From a checkpoint of a small mixture-of-experts model trained on Wikipedia.
Experts: 20 experts in each of 8 layers, 2 picks a token, a sigmoid router.
Training: a variant of SOAP for the experts, 12586 steps.
Below are experts of layer 5 (counted from 0) of a mixture-of-experts language model. Rows are named router (the router's row for the expert), gate (a neuron's input weights, with its number), up (a neuron's input weights, with its number), down (a neuron's output weights, with its number) and show model dimensions 336-447. Each number is 128 + 24 x the weight over its row's rms, rounded and kept within 0 to 255. Numbers have three digits each.
After each expert's rows: "mostly gets" lists some tokens that are sent to it at least half of the time. This comes from a sample of Wikipedia text that the model never trained on.

# expert 10
router:073110133133137130120073146134111143103118192117163151105131114156109104139084135123121150136152141155132123104137134181128114156139105127166156106178136150176133147134163115126145154110147094098101114132151128113136158084135144100171119138165118115158114152137148119116111145099120085133127098152124142086131161139123150145154165122169
gate0:103101119178110090121128135132106146112163135135088133102172162107087143110153129113151136105120103116094105088170147162143113111102110139089110103098117113158142139137120116143091095098114140134141139132122088166125120156122109128099162137108101139118103113080107135087134157122104090121118098121161144100092083096159173141141103160115
up0:095134120123145127121144114146163125124134157120156163115157133134109123108133114105151139124155114094153129153155088100151108155101059155122126114136124123124161163071110140115164136120118140140125109127099143135095162149091097113108103147179082155160103096111126119108133080134103114108132101152121117125137143118122132109125160085155
down0:119116123122107158149141148190110121140098138106116141114136145171095152134140138149130124115140074112162146106090115171112154146135107175125181125132117104120118092135137125143094128133104162107152104114107165148132111110144111118133174116153106132118128121090167146137149138070113099133147167116157105111115094127118118147082125161105
gate1:154135098150147115111151159083158083103180111126156124148124146125090104154134090120147170142130160115143113123146135174112125141160123099129117140146134118160121145144122141068134118109116138140116111151125128113108132095130148127117171183088156110143110148167151118059115105159097137150131143131143142111144165155147137115130139118143
up1:127095158135139117090130095148100147141136151123097123131152120116134114114116112180125131099158155132166114147111148098154083116104138166157098102130070158126094122099137126142106121135176134133149110124108083136114137141080101133120148103149145115148108143124118112126099097147167137103132082133103148119142088121132143133104149096066
down1:106125118103120122116139124092127150127152154116102098138138119131127112165117156129115154164097131136133114143143100152113172174124130100116109139127124135152135132142100089144162110113125145100115145153143151152165094151132136163131131150177129166122129117121133127169134115135121119112120123102071118137144141109167101115098151130156
mostly gets: "\n", " w", " ==", "|---|---|---|---", " W", "See"

# expert 17
router:125173131105151117200130130122117139130128135160144116115090097170133132155119124190132140118186152145149069125144114148108109150149122104158106115130122135146147157124141108137130125112111111126150111116098155137172105109126160115144112132158089106154199152117163106115135172123114140193096167136140133175108159128154129138143103108142
gate0:164137128170054095119143126160142108136194131156128147141194138122154132174129106138178125104123096135127121127109085153138130111159081116148121107166138092160123170137105151113159089153090156143105127140148157100110115093099126120150096137106127096120133119127141104144097182087131129190112145146164131146111133125155151162142138100153
up0:155121179132149117161164091138138102080098181132111112170143125119187117135143152140096166125117132132102132090142122097170107116115092135148134086155085175143145121195068098109097130123118135156162174131137148130107153142115156115169105155110124154151126112150106169123088130144104129145147126108138092092150144108150137129164132105166
down0:129133133133150119154119130142110143148174142172163075123101150102142111078130100100161109157103117137162137115131141137159178120104106135122102151119126142093104134138140162089156125103180116140103156139110124124125168104157184120130137115105164084092128143109123145157117095067115153104117149132088160123163111139106145116096148152114
gate1:108105134158127123147130105104123111098103121135156131136108153143144168163094110133137111107181141122105102118165104120121111113126179109109115127090092145136139147119143142128117131164126139181132108112115136134129087138156141115094124137149125123115117152118134143149105086145179124127110124147111130131156068135114104174138145125119
up1:090106135113108081159111115119088158135150108086142067130141123114137143142189079112091151115124140131086109135128136117113171108135080162136120133137097116149131101141135132143144127137116149101178152093123147108104114103119144165128111090152137152124131109134149153139108121140112146147096161130149103125127124125137136069111144121167
down1:110114145145170115099098153146137125121125143136102116137151161155101124124122100121134168147095111104169131141128117149124122139101095121128128093174129122135107104094127124127130125130157081165095162148145113137105156135118120132173097130140159167119140158093140151123128131090101122127161104159125152130155096140112100120112102139101
mostly gets: " the", " his", " its", "ated", " their", "ted"

# expert 1
router:119114184104127108170102129137114182144156163163134096119097131150091142136099127164074105122132187118136154102117062141077111128164169145149154117141143111150156176107125090110166116046118107126131139138146109084116135134135158091176113142133113122108169120136121142129132089141098100159094112138183115127176133131120125139141113155126
gate0:126147144109118103167120126105110161143129110142117156191134109145144156162160133162105100150117140112163117091095072098121114075120117122132095139112104139113178146107166099116123127162112142087152186136156180144103073141138104132124089114078113133089133148131113152140142127141136130129138097119133135126094131110126101088182110152129
up0:127141146163153141130129172117129135132126093090133162132165099143085103107097121121142111154109094135121146119129144103150162103141152135122149112121102106097128079140128151137106111119144151084104109128126146095148129109150094137124169162122124156139149098146100111142097113119139116137155120157130095084138153139119120126152119107078
down0:117160126144126148106128149153116169118128090128174121105180107176137141161150116109166115102185123130110144138146095087137152104124153115159121138116146103183124161117164157101123079135107134129151146166107122126126148124098143106128161122107157101137157148128111139139102114138144142119107152130138138133115137151123095161133119128106
gate1:101151115137151111119077148084185159122141133163146124132086126152086119123149177105101148148136156159145139137126082147110129138136144110133180119166115139088129088094116113117102128110133146125128103139138161145135112104121111116124154177105099128140067119088124129145159130117153167142121101161117113147087145102106112139108117131134
up1:143161171127134153114170158171119120165125133100084113183102131119115153106123155143112157104118097150125135114122166187133107124153149164141159159129180097109115132140139136148142131132102119146160111115121130084145133109157084122137107154154126098152139158168071148089141137153096116142111127139129118135102154136138125149157109178098
down1:150103132141145120161120088134125143121146124109143143124135099097151122130128141146155117129127122107144124124127153158103150143147140154130160134142137135130121106131141114059144117110137120118106162138140089099166141171112136116087147119137112126115131123115126158124181120136130108162176146105101141146129114147116119166108120107125
mostly gets: "ific", "ional", "itive", "ial", "ical", " social"

# expert 13
router:110104141144153149201094115153136130132150147152129142118130096119085101138115129156113124076182163159130092142104092115115119155124119139153118140162112166137105132136121125170146138122152102097127108147108113106124111107137151148146110116152107166126069119135148161134112114139138071098136117105135125113139126120184122141144158161162
gate0:113118124091180181176123117126183108143124080106110116110127146096140101115122096152140121147117129138104140147119155140106112157121150112107066118121080124168128203109115122140193094125146120141119111132120102159103127102100167116111108086151145144157151121121110130129083123162119142165150144120125121112113156129123080149137122120097
up0:142140081133150176131183105086104091156139162161132092128122118134107120130136117127150159129126153131124092170110139139087121124112148139125145135121121133100117164086124121162115111115125103169106174121122132127122124103106113108158087138145112133145120137129115125096108109107115086165141176129094155152094172128120131115120106099165
down0:158150118159088095142145123089122119154119118146086165133136133143136120160110129150091103108135119145116130133172136128120104126116137101118157122131105126126095125109108185111138106099122093114157128147142150143141126149170122162124128168121097156150121161129112171122170129110112143098152129154145131118115120109114137122108146130086
gate1:137136096147109150132117111111138114144147154119109121110151149104110134126111137145159141150117124175139178169192136118109165125157146077155087134157107146142143127125139148097040108135131099140122157133104104120145157107133131139122159125188100098145162156130164147149164124151149155148087132182138141130150093155129073165104145126132
up1:094095156107126153168134123147113145128140118128157084147105170165150178150136163138091108111149121135134118131125128151156182156148139107134118117157087143110156134128158137116123132105119163078097101202118126085143097121140136141111154141151104130150089135111169143177101116147168141152167143157118097158162122136116166137103159183110
down1:109121128126176100081095140160120088107144143104130105130135123168121114154115148140132130148145117133140138104108105071114151122146120087108130148134141131155162161138135093137138146139120123135106159105159153143146104191116148133113138120158095110097160188154098122091164159121134145111173159158142119114098079160127137112087102120151
mostly gets: " from", " was", " on", " with", " after", " in"

# expert 4
router:099134151133132137185120139139102137156139156116112148154128118132085106097145095130086107100144137176157095122138128152114097116101102199124104115177131132134109138130145103148157118114138120107121122171165099123132116122131162086167111160128126110123172134135154156159146124095107109160129130143139118122146106154129110116138106125130
gate0:170108145124152145144127045071095129165155126139118162114110119106075125120110139129090115104112098143169121138145128114126122130123117163117137124136113151147158117109158104185116064168129108169130091119131110139146116163128117157154110129111128124115125137133118118131135157155108115110116145095113144127123137119096148117145141140146
up0:126145104109094138122104082156088128121110139123143135163131134115103171098148105096148141136171164120126103143122134162163144176141100114084103114109137127139163111129118082144122084118134116092146136106105130106078069112112132138100143140159153088144115100145102131167067163111208161129126120091152105116136102129153096167153144166110
down0:110111133126124101137122130138130135112137149154152108161140083158154125116094165143125132113140119110103142141097150132158104140137114106155130108092128113119084137140161143117118146116164174155141092102147107139140131131099152137153090131147135083151169164103169127092177174097132112122136108062152123118140131109103145144123126112116
gate1:149141136099146176129143156145113142122102137125118122118107090182092090104123155164110125148139095165172074119093146141132123114117141140134063108136141164084122152093107122121130098112129075138130133152117160135120147150119131128104145151172143115146102118176132090113140148138129122173131170132141164093141110119094097085188172132120
up1:120170093136085103093150138168138103141140158147107141144124107147127142143139128120162109115164094153131148104097095123118128177104100096110142154081158155146094153149106150130125143143173118139137120144113114141118124129160158104118100126128119116162155152111097153120179088159158089126121150137145094089151113111115102144107131121088
down1:164112137166150155150142145149139158120147113162153148136087168146122151136087160170177135090075151113102123103149114151111151110114103131141125191130177119164130135134119130117129119119117113126138141146161115136119127145116164140115096180127167107126122115146144134145099119108144103104138116089137124154113122126136152140146132107165
mostly gets: " Location", "Personal", " Votes", " Preceded", " Coordinates", "Career"

# expert 14
router:120142128138174130184116116202174099118127130133109153110080117172095114109154145156107142059135148171114118123116066134073098148101112153120128124152119110104095151143162122127118123094150136104130094116158105089173125109090152115159136086144144109146148183134136131137138159116089072151117130116172127124144193128097133118141151127159
gate0:133151114090147145153151116116181096143156158117132133121133131110120110103144131155082125064143128138078148106139119115139120101078127117151129097139112182150155134130138095108151130123057126126118112142135123121129125113141134180104111108115171106100135129138135148152106143136157128125070152116150083100067146147147124159117122151150
up0:149132113121083101107110156100135119126104130104119123111147121146127149172143169153092111117112170129124139136138123120107170141107103139116139146102157120099089128124140154090096142163138138164127139101150144108078111114123096105122099137116139130130129113111101086114156137115163140122136123135137114102146142150138136130096165139161
down0:124136132098124101133130118112150133166140133098135132129186111142144129145106138123128151126120118147094156162182103159119127101115135122129125150102135120111153098166139105143125149112117106148119131078179130133157126099135131120173116158155136135119146140167121082147119122097123123108154161155166104151136169086132141119123139149119
gate1:157096110101129133143112130143161101135131109111159135108126116092111134115106117163128128124171145152107173126090143121123149093181175145119153167161123123118094177130077089133124106112135172125113161129130167087135155144093115123134147117102101114145064121114106129080111148165147151130092134135145128093070159129123112107126151145143
up1:116095123126129138100144164066136098176142161119094145155117103099098073076129150131126089135073121124115126153173129126110140157069077131121149127109095113130153130119179120146161094115155145077197163148133113159118100139166125145143111124156133160176115151153111167159109150118122114106176132132102093102151145140158139117158098111144
down1:140093125145115129117135143136144109199137096161152143128105121153128108148143108164121102184136134099088167168142144122112189116110140137156100123127128132131094126065146126121144082100128114120134137137106098093120152140126139121107096118085101142131135145102143125157136124147149124120100128145156104150114126099136098110095114146146
mostly gets: " it", "ions", " they", " he", " she", "ics"

# expert 12
router:099032144122099103180142129134106094109152142120129126124081141139100120185122095122086128107141159147152125144137110191147129133092115123125133099132117107144105144149155140153136145118137116082129106141149090081127101118118157133128133137110184140118128170157128162113081150105128107155118156132159119102138138155140129155128117145128
gate0:149104087148127099160141139130159106165099116129140146093123111123112123145117127182113133119141126157119157088149126074143093150109103145133135129153075158127109146120105114093128137133158089159070100153142159114141134174131147164098151149101135105111139172139136083123145142146101123121109140077118134141148147126112102173138152121098
up0:117128079117144176166133150102150110159109105171183108166079122146172108148081109136136119137094121094152124108156131200127106125138100099160079147152100177114141139161121177098120111177122154094125125135128113142159134151114136099139145142175169118177130088173107137150093150108130112108141138102139105146094146153142121127110195135124
down0:144166137136136147103159172136139192099111123160097120107179126134112115154068170104150146111108112145142142102157137149095126118154138132166144180096127143161118103168136175114105133108173151159110095121119079084090131131122108148168150142125130141139123136112102106167128116115117144140109137111140120166183172138133160146136118113124
gate1:090106166114124133146140125112186113115144181155096090118099130135117111143144143145113141160088108066091142078143152146097135144121118098127109141164109133133126103132180125138174126125162095085130137157138119104123106129101147108126164121127175144131136155144136143158089157130153085165116142135149099108151144124131106133133124156126
up1:113129111103117089118089085122127150116097119117116122100095105117131125157087139123119158105141099119138133110140129133106108148117133135162162116139129153158132108098105153138122101072128130118170117085124092141153120145110130146133103126106172132128081127112085064171152125164133125139126094118090119114120140120116153116095138119167
down1:136078131138113121054138132159123115136151113096111155128126118119107142098118163120132151115152115117148123168135072152131172171117120135152142109161114148125145131083137143120117110094128143122146140112102095086108131126139122096153143121131099097140115094129065155170121135173134115155131119136140087126118088119166164128108099130128
mostly gets: " Republican", " However", " new", " main", "ful", " old"

# expert 19
router:063084154161152119112089127149123150144131149111128157156130090132093116138152133121124102122130172140137109114146105131124109138156130126142157146147065128111097173130147116156139111122123177122103123167121133119107093080110126119124134100144102158142106102153146144137103113130080151103144132098166149153129133108104111136157131119124
gate0:087089111132181134116121103136179093139176154126113129119139122116112160096144127106147112122135065107163149148144157119141098112224116118126113107163157151135156132112109181142165125110128147083084114090163146080157137154132131119139112099133167124125131109098157121159104118134122112112160147128169111112151116123134146119121107115124
up0:099124171165127132104118121109133130130218153101129139124120123161113134113185147148154110162144127118128136106132119149132155121134131146141146140124147117112151114113102086109131090103082110118147111135177100121131167118129115091145125155152109111132106100116139164106181114147136089133146132111138150184099137129120114147153094131128
down0:108165111124152117110143124080163143123143176172109114108090158104138145128139113129132143125081099101117122146156138149164124108136153159119135104157080174118136135135130116143133093096155154120079092131136126106077121145117126144196117126122140091148137128111155170152152078122126091133106139139133109130188102120123122126135123172146
gate1:083110125141106138130117158108137106131160132124120134091168082172115171184121095120123138129135095130123155146114117140147131136150160089112089101158105168103169141094114086129167135111112128110127127149186156092175098135151129149166139132132107137129143124154130126141135127116164128104140118137126083113137149099150118140113124102115
up1:116145100126120155139140149103093126168172113153095132111135126131127125152132132110162122140131132145088104127149126126126129090140136132148122116106145119141137127164101128102143085121116124168105131115102127116136113138158111126078147099155161091076138147120140116133094139119163159111108137061176162091117122135087162173132153109095
down1:169132140105139126143106127154136125113057121137160095106126134107136126085154136115158084080150146100154150129116139140132163106162120140127158142110126148128104130126129177093150132091142119125103123138121154110084107170111150147135113084162103112147110117139110132098125107117117118123127103135116111129172122127135132203160156112073
mostly gets: " \"", " San", " New", " Jer", " Robert", " Los"